Experts of a small language model: 9 layers, 7061 steps.
Below are experts of layer 3 (counted from 0) of a mixture-of-experts language model. Rows are named router (the router's row for the expert), down (a neuron's output weights, with its number) and show model dimensions 0-191. Each number is 128 + 24 x the weight over its row's rms, rounded and kept within 0 to 255. Numbers have three digits each.
Before each expert's rows: "raises" lists some tokens whose logits its average output raises strongly, later layers aside. This comes from a sample of Wikipedia text that the model never trained on.

# expert 180
raises: ")", "\"", ".", ").", "\")", "over"
router:163115114145102137141170098153108116092085135126127103123107113116139127124127149165084110059110137117130145083127154100118154114146083130082166120108136169131094134133158142145146114119167109094134113153145134095109106093148166124113115094141176130134109137142131128171140149111115152146116133101146125103141124147126158111125123136156131107106129126121173105121114133126158116162100135104162123147110120128120078171141105107091126104113191163139136102157134152151159164121085145119132153145139138067144161111109111174178137138114149163158163115138089129102141170125110129091
down0:136125130126084123110147147098178112141151149140111137133165123131118137122146114133162158092108096126159118129161128130141140125122101095137099139092143128104093135093111121117150133113106126147127155095133118133116108148178110103108102108175097180117094111119102162109099100136163074143167126164142122202115116121079100149115122109078107076099103111107129146106153179092110123112124162105123133149092145158141106150148118161132137152148156139129106152081141142164082144118120147118117146101110084125173137145148099124169124121122132090143119139141160174125139094120127120129
down1:111160120097096129123119148143077103112104127133105125122153073124117088127160067126126145131136113077160098146095149119115133098145118149128102148131171129104123122116148103173145122126144139139150152125148113159150141107085143153177141099136129121090172139160133119130112118203124099110125135140149110127124147109135099162135134147115159131115160162159093144141113126160058115163152142114135133111122113069136114087100139120179110115107145123140094173155097119112144103119128115116114128124152098146179148090099132119148130073126086117121135131141127117106116096173115141126
down2:123131082087120119156169126175133151138138111116140135105165118132125139150184125112134074133137126115117110121155139165148103153107099147147152121114132153092117133102155133114114153124140164156134108152129142107096111091133120099118156142162136112089135116141097072108112096107133115150123114124136157145106129127126141084107159106070133089123128150108070073161094155160093163136177140101114117125100098126119078132058172129129112096110135137101119159090126170125121141095154127128148121143129133103153146129104126126150101112136122138115122133161181158096108127109123158152
down3:139115106122148148128110123135140099126092120139132097148115124089118116137108108121168137146195144143124115111122140168124117111110103125141147131112099131143144118108090173103114129114172155163153130144134176103133104095121139133073113133155105135152113143128124092158150065125156095106106142140120103147142144109123133104093144101099170086106087151092143151115075060090106148162136111123089107131096118130104118139098161125098168152165125138140138112125165195140141154150095126105142102144159146147107117095125117123150157108121146127137144115099110087155127113143093099104
down4:101156131119076164103182126098157069101124158118112139145126120079101130125166158103121153097137166157148152165147116142141161129133146127130146159134136097117130104146118134081117142098153137135101147151130142113092113130156136103091087151129111132111137102152155128150160081100137112074141149149124150106127170170099104152153099058115124110102130105098142147166096136091131111156114150110158081109115181119091156124094092126146121152114154157166127135102153169117118144128105096108127117173163093145117151116116134111129122145121120135143140122138114127137124117137115097129
down5:157140133102096127098142153123151106137129144149149121118103137171202114114099105135118092087125140144144167147117140160131137184151103110117145168155117096104129143164120144065086141141142135121130074117143139152088119138126109121114132150134115111151077165097115161128149103111127110101126127117135127126145152141113138148100128085116073157091140161107157177139154115120125096120128153125149101130135136124128111150125108128114135155130138135124162130107120173107097151148125170064108136114127147206138144143134111174102108170108165097125170130123134141120119116140086134138
down6:155124062142155140152118074134138164144124117117137115128103133150165170117135153153137128168108159156129129095149101107162094107076145169110160110161139133131149122118105155134133080128092142141148124143147114147130153121131112104085155142134116152156122139075091075148116137082133139147088137100125095125156095131129108107141102132121188122148118166143176130104143126138123137124186106147131092154136147168147165138123144155110109127184122146118117133113167146113153119143100124096129113076130138121095097125140101142146151113143137144127134136131155130158070145165122131102
down7:117105130108143090070108150125132114146154067130154148166116123147145143137121143159118102160071144136098093134115085070162101106131147128141154137127091125100125098133153122105108167157114121108152098113125109108135098107160123126158118139120148117124122148114116132100133164135067177132117134089127106118085114172113127087121107141159117105100121157152069112122184108133114137119103106150118121084132125121141140153192141175074139106171144107119101115086120102111104148133142178163147119104140122098147091136122151109110116137122128147132137123141140112128124102131113123129
down8:140100137154139159147159085152105169123153091123148118129161156136091092088146127140156099150154160150126142123158137176124067126144153162131120087150148144143156151127112118187129091113119098089138133146150121157111133135079129126143096144178127159139163106102127131101071150115113118094155131177125101126134125104161096143107164130101141176128156123151141114149120138128131117106122099121163148122158096122089136146129130111158115112135104117140130121147159130125109130111197094148110152144111119148103140095153164098135160140112106128125143133156139143144087162102132177110
down9:122118117129115122085114117082125134149115159117102136124099105108105136128090091148110139123149192141151163168115142138125132115133159116121133145144166097122140110143147132165097140138129143133144121156116104143149158153118129137114093125100142136137144135121188165165166166156117122120130146123099139105148130133134126176127113124125081156126142153118146147122153122121157120108118123106155155074114147144155218100134103128141158166095119130136116131150140152141174112171135124115151179108068100208110117171158108132094154130167121124120124126101104122097111130156101121141
down10:108117086111153163177140115143100103115096172168114100104099084121128107130177124110142166150180117151097098135107140179130164108127076176151139118137160155124153122134137149131118109132132132137145134140096096131119130139088147128114104123140095144113120144157144091140161126111127100075124140110126105123138139121134120133174192119083141084160155171101136108120120077103118121144108144108144116120112088114120123126112130080189114116077155151145134133147141163119128158149107089083149137164106122134104128125123115091130123103140106166101130117103112124115110147136112124143
down11:085113114085127105124147104112130139128125112133142098120137083115133117089127152164142148106130076141099111120136080133130072119142155151119144088132084131126123136111061128139162127119154132125129101169147116141105153101110154138162095128153115124129163158125119086115091164095140139134115108146146089136149143100109145144101130124110118141117123124179130059091172148151122115097117118110111123108136135134115111129117143113123062094114122111109168117071105135105101094143153142080123078118105142142127099141124103130125111143104089115115118126186144134142140178161121161136
down12:116110108082117132133111120122132160132128068170145149121116110161145123115144156145069110127138156175159151171106099131147165170155128092105166121161123144123103114165173110175116117133167091104163137167125101147140121117118137118125127134126164130160145145154128090143141093140118157093097128122100094117158114135120161160150098124087104145098150119157127087107123154135134141153105115150138197117151098086171121106116107140118126130099135104160137138128108152145113128142156089147126120107102093109121146130115179120148157118082121172135156133175104140121126133154135130132
down13:113151112084138141150115129100107090111129111168138120126158123111144123092121140108124130156140128145156094137118120123121123139135116144114157123130129172141092130134153086184164119139151098099148120146134135154155133077090134116179087161105138108141140149127084086093107145103146117140150138129122132142093114139154159135156105155109108070135176151144105102073146141174147162108138113137131133170126121108165107121145124133169113121068114134135147142158110092106129099064152119138149154136108124107121191100151126132112101127148101126124104082137115087140166127164153142137
down14:105134104133170138187137152113096094143136182174084116149136139096137124138132142080178110165142125136140149136144139102126134075136121173149130131132174154127130139102090108105114120147142134156132108138130136118138127110120157147088117145157098131108137127136141110116172118142115131122128115080130102125164176132081147098127127126080167098152088157123122106125131098175105136085117124086074122106097155152096120157139131099145147156124160156125145123125116138096102118159120131154143126143191148158100142149153097139142136101135137130089134090084122085129130122121137130166
down15:049187119122115113126157156152156108122095099101168114161108135143123065126136137102090135151164122132173122142132150144147110092149110127156087125118131128141084117128131085166144131130109153120164177153119127138141140121094148119106085140111085127119134155163151130140152134172115128125125132168141087110140130132131158144138113130106111151144108104155163114127138155152122129131103133119130138058108083135103074109114108128165106110126125172118158142109081107132088118144165156163137090139135116095138142120141111130091177109127131120113095135116147151131158149116142095135
down16:133154136133171127109141146108111118088111137128071144089111116173131116120098069086101107170149138128077076121215131127059171122116142117131115111111139136087136119108140109123172160082125103109147156079118086132141162111123117107135137103122115119102137127136145139103162130149129093141141137145097098135120088111131122156139132092162110088132153134123140114127104171120096131142144167119147096138103120138128109145114087141151133131105119144123105118126160140130145166100136126168117156164127134097147168156111102150096131109144098137137103131104144080133128147122116131151
down17:141125147142132135117120091119128157143136156127121152128114100113156137146150116108106134098140160136115160125135150161111110129144111169141155118131112084151125118127175202141117111135154176093074142108126182145119154136106144177141091084140122107138180133120122115173142136111116111113139139109160137168155116114176084160128121136128129138139127149116157167130114125136157140117114148091132131181158110130134147103069120080131072142128115128132106136151137125090152142164105094111123102140108138164121086133143116160152154136155160159114163129130109097151068099140133107156
down18:074118105110109113135107142078136114145118137114167166136140090105111078125143144151115134139181118130132125176087078118101083115164138160138149110116103103140113101127087137159111107176141108085097119167120120156118125131094115125136118098094134106125118167127109115106138141144137091106108155104123108155130136111156111131128111106088069138148125142139137164108141109128117104175084118178123113126163139099143132086121122145163083135124112117152148093112105118093075118137137093111098148139131096181110106128124120139139133161095118139119154162146131112117158133143093153153
down19:129147085116205104109125119089149114134133104121106106115133114128116095147127106092082090111175137146156148138122145129116146099143138119149169120133173118121141095147133125128122138170161170164136161197130112136115180113105146148102149116157133128132130138154137086136162113164112123100111156126100120120188103135136140196125079088111125163123135149115148093118117146130122148144124151137095134092064121122139127109099101134137097093139110116139124121119147135137110128144102111132137126104118153157112161172155117148142165137144114133170142067126106116129112134144147092157
down20:120129159149082137085116126110117145157137128090135137156123103155135139134147140117094119081113178104166163175095108117130142133101142123120134154153116081089110157145119191109087135068132182160137157094147119155099151109143137167127132136135123136121107142128105160144159127127146123100094151135171136110114101134131138147110116126138108205123125103134158166159144142172111120113135155103118144164148150106113146067092139102133099133182130086134149119135129162115121111109126160088122109100119129125129110162146100139133137126116164142110148157101168106150111138129119111133
down21:121150123153134118117160189168117146147130155127119129114137150109164132147139123116101157145112122094099147158155134118188140191105113154147150114124106122141126096114128180094139140133144136122119069132125157115114104123149153130095162098154117159089193174120141086124160153130110172124116130061138157105114136098115146115123133167106127149142089080113133098134100155162150136124118110133132149107123098128169140110119085108122146071145138148121169090115129105093138139125164118114124096105134149097111154113141105125124156137131157097114138094151137079122123143124124115102
down22:165141100093151124102139138104107099101129125131071120143108085119140079162172122125133142116207146136120112147168114136129161143165146119136148133116157143110125152121089064148143124123136158102095109122129128108111145116098155145136147118160123125100168121119183123127180141165145127095133119130095090118134138112118105166157069106144133119139156158118095160130096130121109114121170180127122098086087164108155134118106121125136112134129104127096143086134105115124119120136091158111122138146143112165162134115108107133145141114119084149105154111099105134136135138172165111167
down23:138148183162124179159136122107077094104127145158151130129119152131129107165125088122141132140129159110099081134133123162109127124162133186103107084200145118127126119152153124128103122139144120099156117103113129140123090138120092142135093158132147130104129098144162162146126136084145145110114125128146088107086099112107093106180140146163144151164137170098159137094100108109112113138155112116146123166146134122123147137100115119111164169103138147139143119130149124118152159110123132156119135144147123086099145098120133114106150165088157107131161144089107140162090157098126165099
down24:092127085137124131144110187090105125131084144147105085149142086120133077156144112132134130124184105116123124162140135131126079106120120189171128137133145131098124124107137143152107143133135135118121098140095124131120079102070150159137091147141157149113145139123166084126130138150172101130098138115131100148179146097116134145116151108115114111143161135160094146122103118189099127156121127165148108095123118082133107093104140087139113142100113109130141137092106140092143105138136109086125138118128103198147117113117111123167144098114104107087145124113117114101136135152109128138
down25:142128119174090109090089156150138120110108141130130124150126128132129153126100153106125139114081123116167132145120115099131138154137089117110121148102138111148116140143104159081132134091120158177128165108143139149124100137152091120099179100099095116124100119116097146140131087147169136104124143122114161137141123157107164100135104142162122121112104107166147164124172098137107147138129151143069148157131150101138123112152134160077135156143125125130156131150137145150144121126070144072170144114159126133129135158122088141134121101141153113122095135117126159071133114095117045094
down26:130166091143127084123078145147129113130112150104116154132086070137177148183114148110112148105095144119108115147145119108148180129136108107134164182139113126118101120129154113082126136157131133147125117128107134127148107098135122124098135127108141109109107142133131107154162101145152158122072153086145123103124134182085155121107109129130148114160099118125115161102128125154097135151147172111099075149120163133163138089134172153100113156134136157145125130083104114116166134119090123110163113113146115108148133140085115133127143101147168114127127109090110115138167113156129065147
down27:074110126076136096137128134147175174130163138107128116106150139127138165104084127167139113116168108091133117085165135103150109141125144144159141126138121129106157102128108177112110164112160142141102116188116102148104144121158103115087141124127117127126139143120155134170116119094141114142105150121147185160130138122141111115101115111132128116092083143131114151149121121151090137145116087125080127102154128161133132119145169128087118098173120117119107103109122161115116154158158142069134103083106143136101125119127124138135178169111130122134151104145136139174122083156096172125
down28:128128133113173110159133124114121132098104076123129158139125115124139117100130180134110130134129080129109074124118144142155080097141117168152107106160148173114088123116117157169154175155141097134178106147166131134105141114164157161125139172109085112112166158102122095164099105116147142151135130095184133134115113113146107100146128174137151122155119136152084128118197130144088114103088138129108134133145175130131137125108109113122098134133127080133132133132100133115165091120157121101156089107126110110144109108120162118112153136125073166135118137154155133100114127121125128116
down29:108147103119151135101153123142159122157154125072150129114109093157154130160142165110117121113159153168113127139136104165149074113115127117162158145139130119068101148118115129155132118141145150096153158140150132134135129124098163110107124134185104191150168124120115077147118119103135141129106119135158066103130111112125151164111130104077150138153097148133136095143130152146147162115116135142106098108129098157118109112098174106149076102159117122124127140078147134114112130112154072085094098118122102136112102133140116109137153129111164141094131149141184128134099135159142139138
down30:122099071101124105126140095151140117147176103112150116141135134121140139136099172107122167129157094151122127125123166135153149141126109096187137089106120129118121121118128122134162120136137097123155130137136113146152091139128185121151140106124117137107157114167095095119152074156123128099103123108158092180166124133122103169128134103114159148142171098144178147128108169139139142127102127101084125119116089134145100108136149063166147139143136084099160130099125185115113131110111106112122074112128129135128135144106118106149128079129081171102122128106132110147115121157134168115
down31:140163139138146160143158097150075101134148114167111138132108094123122119098138127116134127152116103118066115107119126117108116140127136151109130080123133174143123133156175080109107118076129090104166128077101139138149091161118117108180131141116165113144127124134084090185134140152150140112135133142110072177157089122120128115132152128093110125150151127121081104090109125140109126135113109168122140144117098117112129142163132128107118118049129119112145130129109115131124085080154122167139157156128176140162139149127120139124126108132121110161150074127115095113134136116144102140
down32:158166163163137129126122132177134117126162092110142131134133167129167137108110110155158125098095089109080125117091132110114125146130096097131118107142103128186151137148152111132154191113132115124131162118136150144123100107139114127142122104158130093172100103118072101117096109115145119116130110127128117123125122114113119110123144083128119146138089099145143101157077138120149121147093121126108160148150086122144052115090144121101148117140117114153104156117119124101082148145146143153093104118134170053158102113142156128156110110111115093138150145152145114164118089142158122102
down33:134095136142145133148150073156133189135148096131133123116163146129081091099151129130177107134134138140145161110160153161116069141147123151137133091139159145128152168139108113171131101118111118089144142152150134172086144161081136133162096125199127165137170093109123128113059144123124121136163138159143113166153143100156088140090153136114147131110157135135145116149127141143128130112114113138164157141150119133097153125112136113155120110129112107134102137157152133126121134105172106148101142118107155164124117130161171116145146136126105117133162114156130147143061143115125157118
down34:117104130130131140097167138158107176132117135131123132092120131137115139130131117131163158102134049082144144135091127116108068116127123166155107109127122132175105116083071174127129123109142114143137131095131112095116089140095118158196149125117106157108152134094130115132072137110169079141165121138130110137099106089082147170130135173139120149133102148090138106084121121136128118161103150120154121147116159140093129178166132132118128112099115112143161147176114134142086128098126117138101128139119127140135133137108101099081124160119145104122100135149115102128144134122104128140
down35:135141116169145136138124111160115122142149136137125119119150156106136101186154120112191089113096146121158140142107140154148156101110128136105133150127117083113129130153115090119132094079123126125143123134118123122178090150147126111125122136128124125168083129118133138129140108154139176126143150138110135101157131122132137139142125143103132123118120203091203149150137074124193161103118156116109119087085136128111143120115117110109159136129118147116120131166111087137162159105084140127135167122137164098137140168099097148116172125145148106115105084105089125159125129147115075105
down36:123102115113146142124171111103141181109142161110141116102119127148098102115134065119158161147151126138142120133168140201112092117147109171148138081129161170113143132120103094181165085133151113081110144127131130144120138117109136115127100132153093173143187120129121111114093149134101123165175120169158088187133147125175090159154141109136128121100153141130111125100117143110167135115117127109147098135138085104093104127116114099163100103124104141104122113137138108130117122099141115114150132117096137163119113130166149111135123125155085122113093137127122105141145147127127169135
down37:137131090138149133132146103157108122123098139098063134130155106105094109125126111132120145093160113057101086116113144126094160132183134091182139120119147174095148114102132087132104122116130080123172118151131123144123155137118128118142140072160151145081121119168129131110087169133095110093135167124173163167119119092146129137128125145115134099131083144134110085099114146118120133138114127147148127118167118113134152102076126109154140087109143110114116107135136130168128123077135123131093119141100106181149133158126124128171146124119093161142117162152158118145119132141120116128
down38:106107111109106133101164171093148140162135167143219086154115123099122134094110180143124116129120118143148145139118118120156077098097118135103146134139082105136122092101114129134124159113144137161120126119123125135122119168116095103111095147113136086156132129101124095118105122094129151146084096128137110135120160116109149126137192143103103113094145126153142164106092144107150103130081097113108155121123084148105126115147147137125139131127139110112147180054129156111109139155167135109129118104128161129134167113136116104094089145108146113116118148170110140122142092123108143100
down39:127117135152124105142164134096109124128102107136127099123141145134095152133103137101132140109097107089135150114112147099150150164123181127172121166063143140150132137121139124109142146133117134165136196112136108130101105139130177114147107140144158149087098110162119170115134157131121135135105079129131184129116161146149105137072137117140150139134126121183122097132113139152143140110100073127129146124110106131124160103151160129117138110152128104164109114164143116150135139134106130178143095130170143093079111159107094122125136099158136145099061095127104084116158115102095144136
down40:126155127107112109087098189099144079122106136128117133143110106122177161157113144111093134111107100115126106142099105072159193109115109096111122166120100093121098109127156153073131157136128145169113130092106124081145120126179122125113160133074145102131075148152116142142176090133152133149102126102115150118101107153081163112148098149151121111130101108137117130111142122112109146143131149128087111131118149120155105124145126156084143140134146143129145136088107128132144119153088166095136117112152118080145137136101090137115103124132150119131102152118137123109174093131135094136
down41:116080137127105117092124116102161149139149131137165096098128139145138107124058131109155093138124095105126134145124098067097087144135154108094104125125102105129123162099076134107165126101156136096105096118125180121123150078113126137158154129117139114152141121106141130116081115148099142178142121130131138118134131144152140107136143117186116177106124138171104103100168133149165124120167104143137128140134132148125121150148126131156110120128103087076153080151149124108084136131128159129119125153108123121137121131148113170097098123123141104087087169140175095116163117099109141127
down42:124146133133092128138119120070144083114143105115143122131097133109124118145113117145142152131150076150158142136049093130107113119144102111136159191089103146106124134102124104120117147173085130138125137151084145120101112136138135147119098140111112178074099141136134215097122162126121100126125132126126157132138125099158117125105111095107077157100111157144151137123130134088129170129115153123112113149104091148143110156133133128152146126136124142170149108130132108153081153084121139151108119145088150122119136153118095150094154142092112126129100160098080134137124129120117128175
down43:162178133128122112117136140125125098108088123111108135151083082088151134170110107135136147125098101115123137152114117110091167147135112080085111146150111090162156123108171129084126137120157160128138126114098114094133161105154104135150141101094153135119124122125104155103136088084163136118083118172112140109112134130125133095125102109161110131149106117112122109125095114119095131141160123136106103139110134149149115127127155139095139121091180149119145113087115125097156151148073138084110138127163139091125160112139108135096056124107141095144108142120103101137181134165103109100
down44:193139139148169161142135102131076163122098097144123121119172147110127167125059163131106123125144123158116149092129147119109156120150147136134149121108157106147157122133116142141136108128117137169142142158099129125118138161131082143121146149113137160124130151126086186144126139142145142105169144124153143127123170103123153134157114193123175138134139171088094142132105160157118076120117105137128124110167164120168137127171150101118121094114134141138126130142097135159167105153117085077119097102135148159073138111133142113104109154150148111134122103151134130103128145113153092125
down45:157118134136147108122140118079143146150126145149125130172137157150120117112075135093172115125138110100151154116110140107095094136112131092107109122113129090170097142107088097096187121143111151100114083147129146114128150105117108194118120139134122113104141111092150131104109141157128084139137089108109126117120171140153156146113098125146120136123136130136135142121127152159161107139135158138117142158092098160125148157104127128169150142138145107104173083179098113115127113110092153155102151072133163141122180139155102183095157134115128125112104171128139099123181120129133135133
down46:140127128152140107118109127159121110103112122148113106073139169118108140102117085113133135163155101142106134109118067119117134099082110168135139139100095120130155137102099120119121137127153189174118115147106109123145138139093117146128139099088116157108128178092146146156089173118103130132136112164126182141148129094122136133106118157094137146069094128121102121070140107168140130124143158109101142112110153119118118172190137108083113102079107099124142088120125111138129124105164120104136104104123137153120112151139129125088124161111119135120117117145156127090153121160137178155
down47:112117147116141162107128112080115136117114148124122148110094169128120121149115089165161130127131118133091140132126119108101074088125165103136137134125136083085121115131094148156129140137138105146141141070095136115115139092146127101153117159109122168158167121144162153104104121087129101154154145197108073160124125158103124124134140097159121141087132161145139132106162119133087132163125140119106103157137099121136103159091131115122122169099171116115116142160141131125122142132149146083123187175137120107116141096103140098118099104116137116149168170145158099127103092147087140128
down48:115100147140100155132054124074124083166126137137150112118110165095141120144135088104133114130123175182134128131114143098135115100112136136122183175115110086131127175136136129132088118131123167161102148122128111151138101125111099113143105128122134106134137076132155162097142126129112107100097151151087120107106177158132106117105093084142115118131122160124155124165129136125136142148170133111142112138129106129101134149157151140133174131145152163161110124148107083079091129144105117119108146135144138117102105122132104113123133108082157108106167155087122110114137073148147116176
down49:153152113128179123128170116134145083127161122080051125150144094112101147161154123131142128121128150119125110116174126084114181108093123137141101144095139157121160118096140122099129118105107112165157101161131125113108152111136153139089127098162121208141110123130144121148162142092116100133128130119115117149097093111111098131116101092093155095151111120121098077146083124140102149127162131124127096112072158153139125116096123136118126101173128140127118129076157121163138129113113119104142139140140124131127126158155149130185125126144113100174133102149145122124152138155160133152
down50:095119077097094140110178125074123112146138171153111081132115136156114107086129131108166142144120074145108095149161125115142118139116130106109090152126136141083122121110052148093134121091108130156133129076127124109137112097142131105121144125115126154093105141133098110121116111120107099143120132121155142161135142120097148082138142140111171126101131138141109122122138132099107123123117114105105109150101157099145079146151131133126107110122122101102163096059166133170153137094084146085111143122152118141112118118117118117147102103102146096091075157103150115143150147127107165112
down51:155149131143123107108084109129128061158161135136127140130112134142165160176126159136120137110115149120121123134039115078133121144114151100147159158131121109142101133148123143118110187136112147148128127108117112106147080155143141178145143121113125098142107132112113114149176116146141102096111150065138144119130124133119145111120090134114169114135093120129139151153161101158122113134114154129081132102136150138174163102160163153108130143144155114172111141142080134125131138134089123125149130120130117152126101131103149117090154108105171133118137146117136116096119090108137040141
down52:139126122144085132110108147154139154112128042132170148142160119141130143111141139127117108115056091130116130114152092127133126122172121085091116124165126139142093133145163090120126106153074117094151134107155120132139107132151106107148143140128159088147119106139123153144106158163162176142111132116124126116120119161137140090136136134132121178108105121164115103146158162111154130117148088153131099117190131145112106122122156162101147115170113104084093137139098112157112062104134113158158123096137126108098126133120125150125111139133151136134099125119080157157150164103149117144
down53:146141102134168123150109110142129090115178113125084128193118117117142188161173152123112122141099125155123122138155131130159160079138144123144117118150138140139114112116120091169140103149109099115151109175122123133144144131143151154111124129122101139163132124095163096121158082155150114135108144084154109154148110088145123140156134124071144071145119111112137138151127136143129150075138154122092130118096127118173080097088124128126145129130139127124069149109129097162159130131099121151166171119085117157124153159146158139171152152171118109130154108107105142154119136134130133109
down54:122131117124118133184180125104136131136109108157110124113113102118107092110156095113155145152174107100130141143166151159104132189134115174136104124119183168089132118114107133117152083114154103094132157144137131134102137097109136083100135116113109157078135141127146120140124143125103125110169120135140101132145144128120131124126144093162094103147140130130138120105103153071142133144098132122154123129080101135101118146121088073135115103107125168106177080109164182105142119144139112129102129122178147139100143137146103119168077139128116161136159121144120100164116164147118151109
down55:144086140152137134144155077154113166119157090115137136147159145127088088086145102146141099134148141134172153121149154164099064139134149136127136091130135142145165142128115109167128095086128141107148137147163135162092118124107101135135116128166093144125162090073132148130109160125103120095158174148119136141150127096178093149115131128108109173116156145152140144146145134147139142108136111107163179129158119124129147122122132119155127125141112106131114112179135152136129128133175111133142152146113145184112118139166140135154156150095127152143155106140113125144045145107108143105
down56:143120113162117125136108092119132094165148142083150155154099103129104155160143108154097163107142181111167169137106125144120139101127150083106132172101107106122137127154129115134115101146155092114119120156156158169180108141141144153119128120120139138124117139127147140143142139108136152110129121128137068108127145129165127154138118128102125128123133153126192180127161131114146111124142123150160147147116113126181172090129137129144152146180118092121095131181147127165146123103120107120168173150087109165100110155149154126157155112166105117123140114096110104118092138136124082078
down57:128120084127098146103190132156143161117146114112151162131155112125082161146161135111154100116114124111107098124133141177156116128135091166120119115126137131084105104107152143115130137128162149140134109152129124151088121095150137116089121144154128139131139132127075101132098106116135110138142160123131127126124103154105142107134145141088131123141103171103091070142138142157098168134165142087104114138120138131107079127094154172106078113136128136118163174088112144142101156111176106081158088129154141101180132105127124105144137126144132135132134114182167148106076119115103127139
down58:102117082059144128148174143077131130108117178169087090107122112119095088115118072123181131170119073143116122112176151141126123104135101117122098124100109158103145117085090077124149088155121096126130108154131124113119135123151113100135122123147119171097152114131136100105112114129086094168134125151108119166145167122125118132138129134121134078117135128141085082111122133105135137136109128119156098118092135124134109170132116139165131126089153143104135145080142114152142133113103145130110152145129136154157161102139125096127105128113100129146099116118126135128166126122113187149
down59:137148110123116116143118114160116095141098155115086149086125124173086122133130091132153140079167146087127093126120122148067155147135101121156145133128145148125152123109117113142151149109162112130171124127120125132114180112097143133130126096131104164103134121156119114135114139147099066118179134141145141183163117086173133151108139110120140136136101099080116135133095121125096112137094174134138133127134163128118144134083168090184126144079144155104111114119133145127156096080130145144091162168111105190132122150144129105130170133119108143149130134135164134139138127132128165122
down60:133154055138135158118109099096107115135135134105127120161134137111093150172134135104135165120108122111167111122086150132137171101132152131142166129101122103106126080115136097108152114154111157164136129183109132136116125126147138158064137130133124135128144116128154151147121102152131142108110123079122110102141135163119163113150108095114124112144112148098155131137090131114128162115174158098153105119102147144149108141112110105132161089118146134129126145132150090146139190138117110154175124124107114155105122124120113097175151086181121141128142147059089093140109127167165099148
down61:113103077131157157107109110130122129107105131166114089130120144122119108136151126153177152156139133150140106124140130150145132148097116144142155117102143115126142129106123109132159108124101090158143148116109140117127101160124135106128116111102135162091185111065109118105071091114104107147159097124151112154152140118118144133167131166102147151145123109107161116112124145116118144155090114129129128148080162131138155158150103115126129133134147149154126141111170134128097141092135155125075167136088148125121140084154116109125165189102107140101105149154171148199101124168078127095
down62:104109104105109134116182151097124155154161128088147139126174138091106077161192126119159132140125124099124103139145131150125101153098129161142154117117170093069134125102133138112123141133158120164117122128112134136089103110133135132141123123122095154126130138116087131072120094113141124155122169136137136122108130175107119120139119115108140127120130163106084077099147117189096154119164142111109152165081120102102085077089110133143092129148149121105188113113135107103095151110145139101149098149127138134162142119122117124138108103117107115132143135150188121109099105140114139130
down63:128150104091120108103119185112142094138129150130101124136109092156161176164116157121111145114089096120098098142133103084155191111112095090111131162106122105121087115125139126082128169152111114157128129084114095090158121139179149113142150148110154129146109139192130121129146095148135105138103133115111128129115117154063153109115118126117149094122105116117116127127127141126100117147132164127104102119103158116148100127161141137091126149131151147142128158057107129115130108125082135092120127113149106090148132116097150099107113090142118099131123157113153124120177092124148100157
down64:134088164146162146093166152118184150155147119113120154123130145118104159128136166099131115108120107089146133120108129106120080128119107111133101101122148103140107152127115120128140154080139179127128154104126147089126084115146091131146134114113156110138100129098133153145140146113157146135171160109147142171097125151120129121166124154190128109120095120152119169106139127144137106117158131132088157149149122132155105122123108133083131127129088098095125134187120120140118149145097158151103144090132141086132118173181126153183133160157135143156117169133155125166120106147125067146
down65:100069117123142135150168129130112183121158090122148115151129138097085102150141144124127135153173139128114143148138127143149051134126149182164131127100145144103127155111094142147125120127112076091122113162130148154121095102110162129120105139130146113135179133081127131120118177126096141105141140122145095128128159123131142114188165128128118113146125110148095140139171157112160093144118110143165130123128076141165147126154117139157139100143120109129115082127118099096072162122172113146151094117129126148101114131141156090139151132156107158110103112100115123129107154105159140170
down66:127110117134091146146099132137112171142132137160186158087112144152137146094124112124147153146143122148138113124100075124112133164143126125162137131105103143164095115169138114144137092128116158104143134127104131140139095143138121100139160126065138107103144174149116152136135124186138122104155136151122142150104143112150144112143131154126104138090121139142115167096162118101165121144072114101144145131163087144106136161196176120122127132068140131135128111144105109119118098120147132143153112129126069144120131103127145160117142129135152182111116172087108172108166118109089154138
down67:066150098101088124127124113093145111106150143097117155132115115132087146115137069124152169133181144094143129151104149150147139135131134142176125125114141116108119094093111183142149112113149144093128137128097155130097138141096143111073113125123095127111186134150138090161178145111092101125112118120155091146125152120176122170134109102111133134109150137101179175112132118113153138124130169133123151126096130114140133119111115124138110136164113114092129079130153121116150182087105112096134129157120126158093129124120108100157179139151115141130131129115104098163087112149100139126
down68:165169187160138092154092108168108138136114086096130167122132132144162145143088132147095114144129176174127149123114116075124167137089140109151165161148108125151133123166200127135101154122127127156109149114141106154153154140116121135131114139098136065118100137097167131144144127155136138126156116108096141075108139134105086132097125089128134146154135111120158139149095125161085124129164156146153116112162135138124159138128152120112133152148097164148132112140120111105145106108114100154115125141108148118125085104133127147124158089136128114139149099125140103065127150154149126165
down69:110119093107127122131133130128142131112086152125150114132101115130145140133156162128136094124111131101142146095128121147125116152122131119138138148159104137122115173121148139071104135141149122101104100171130162125118108107106151179045127139139092162139113120133144101147124087088147110110108089124176102115092151142126129075114104092144157114118153143116125104134141095119108126163198112177093146163121105134120122096121155120105152150149143082104162127129115153139155182111126098116129081128150087095105135117145129159184131126117131132090140140115133094150165137132142174104
down70:141095098126125116174132099118122149117155112123136145098131115124074126101187159132132130157175134154136120118100100147120161104131151121135151119133124164109157129119120131166097079161111059138119087138150143149128155164105163143158141113105113152115137145116128129103139176109109121158112115117141141121144139114153172126163104146113147133131171154131134102177146132151110129166119111184136121098126132091156141167148131122146142120156112102113130102149131102132059086100179111149134157129095127151131111117116184088133108129096145135103113123143172144099132146106141178112
down71:171122143158105152124145122126148136139117147149113115136110168156128169112120141124148127141117107116143113113103085188085100160158105097124113115116120150083140157163157113147144155106147128110148115075144131118163064119111096125178184127128113080101121100115140117098112158120130151122140091135132147095089119142169140110129128148156109104087153112126145123148142147101136112122138154106147141104170074153126132152152135115125137168132163177122132132157127119113150140131142137152146132115158093074138136120122132129119117171138130148108146190101147144081111145069155139141
down72:121147143119099072121068166137128091097107106098134101141112132124145156139084119151116131141061128134136104115111103101124181090120121088120118138120085145141117110147163147091138128131125124170135139131110134119134145111141138126143142123073138101103032112138116155135151109132150121136103084107127192111099131140127132112112092137162134092126093130142125100097134104129098172122128161111104140130137151143137101160100136173086149136125132142138121137114141126160151109145077165117147126136139143107153087131072124164108120096131152120140113161083118139119150127132126142107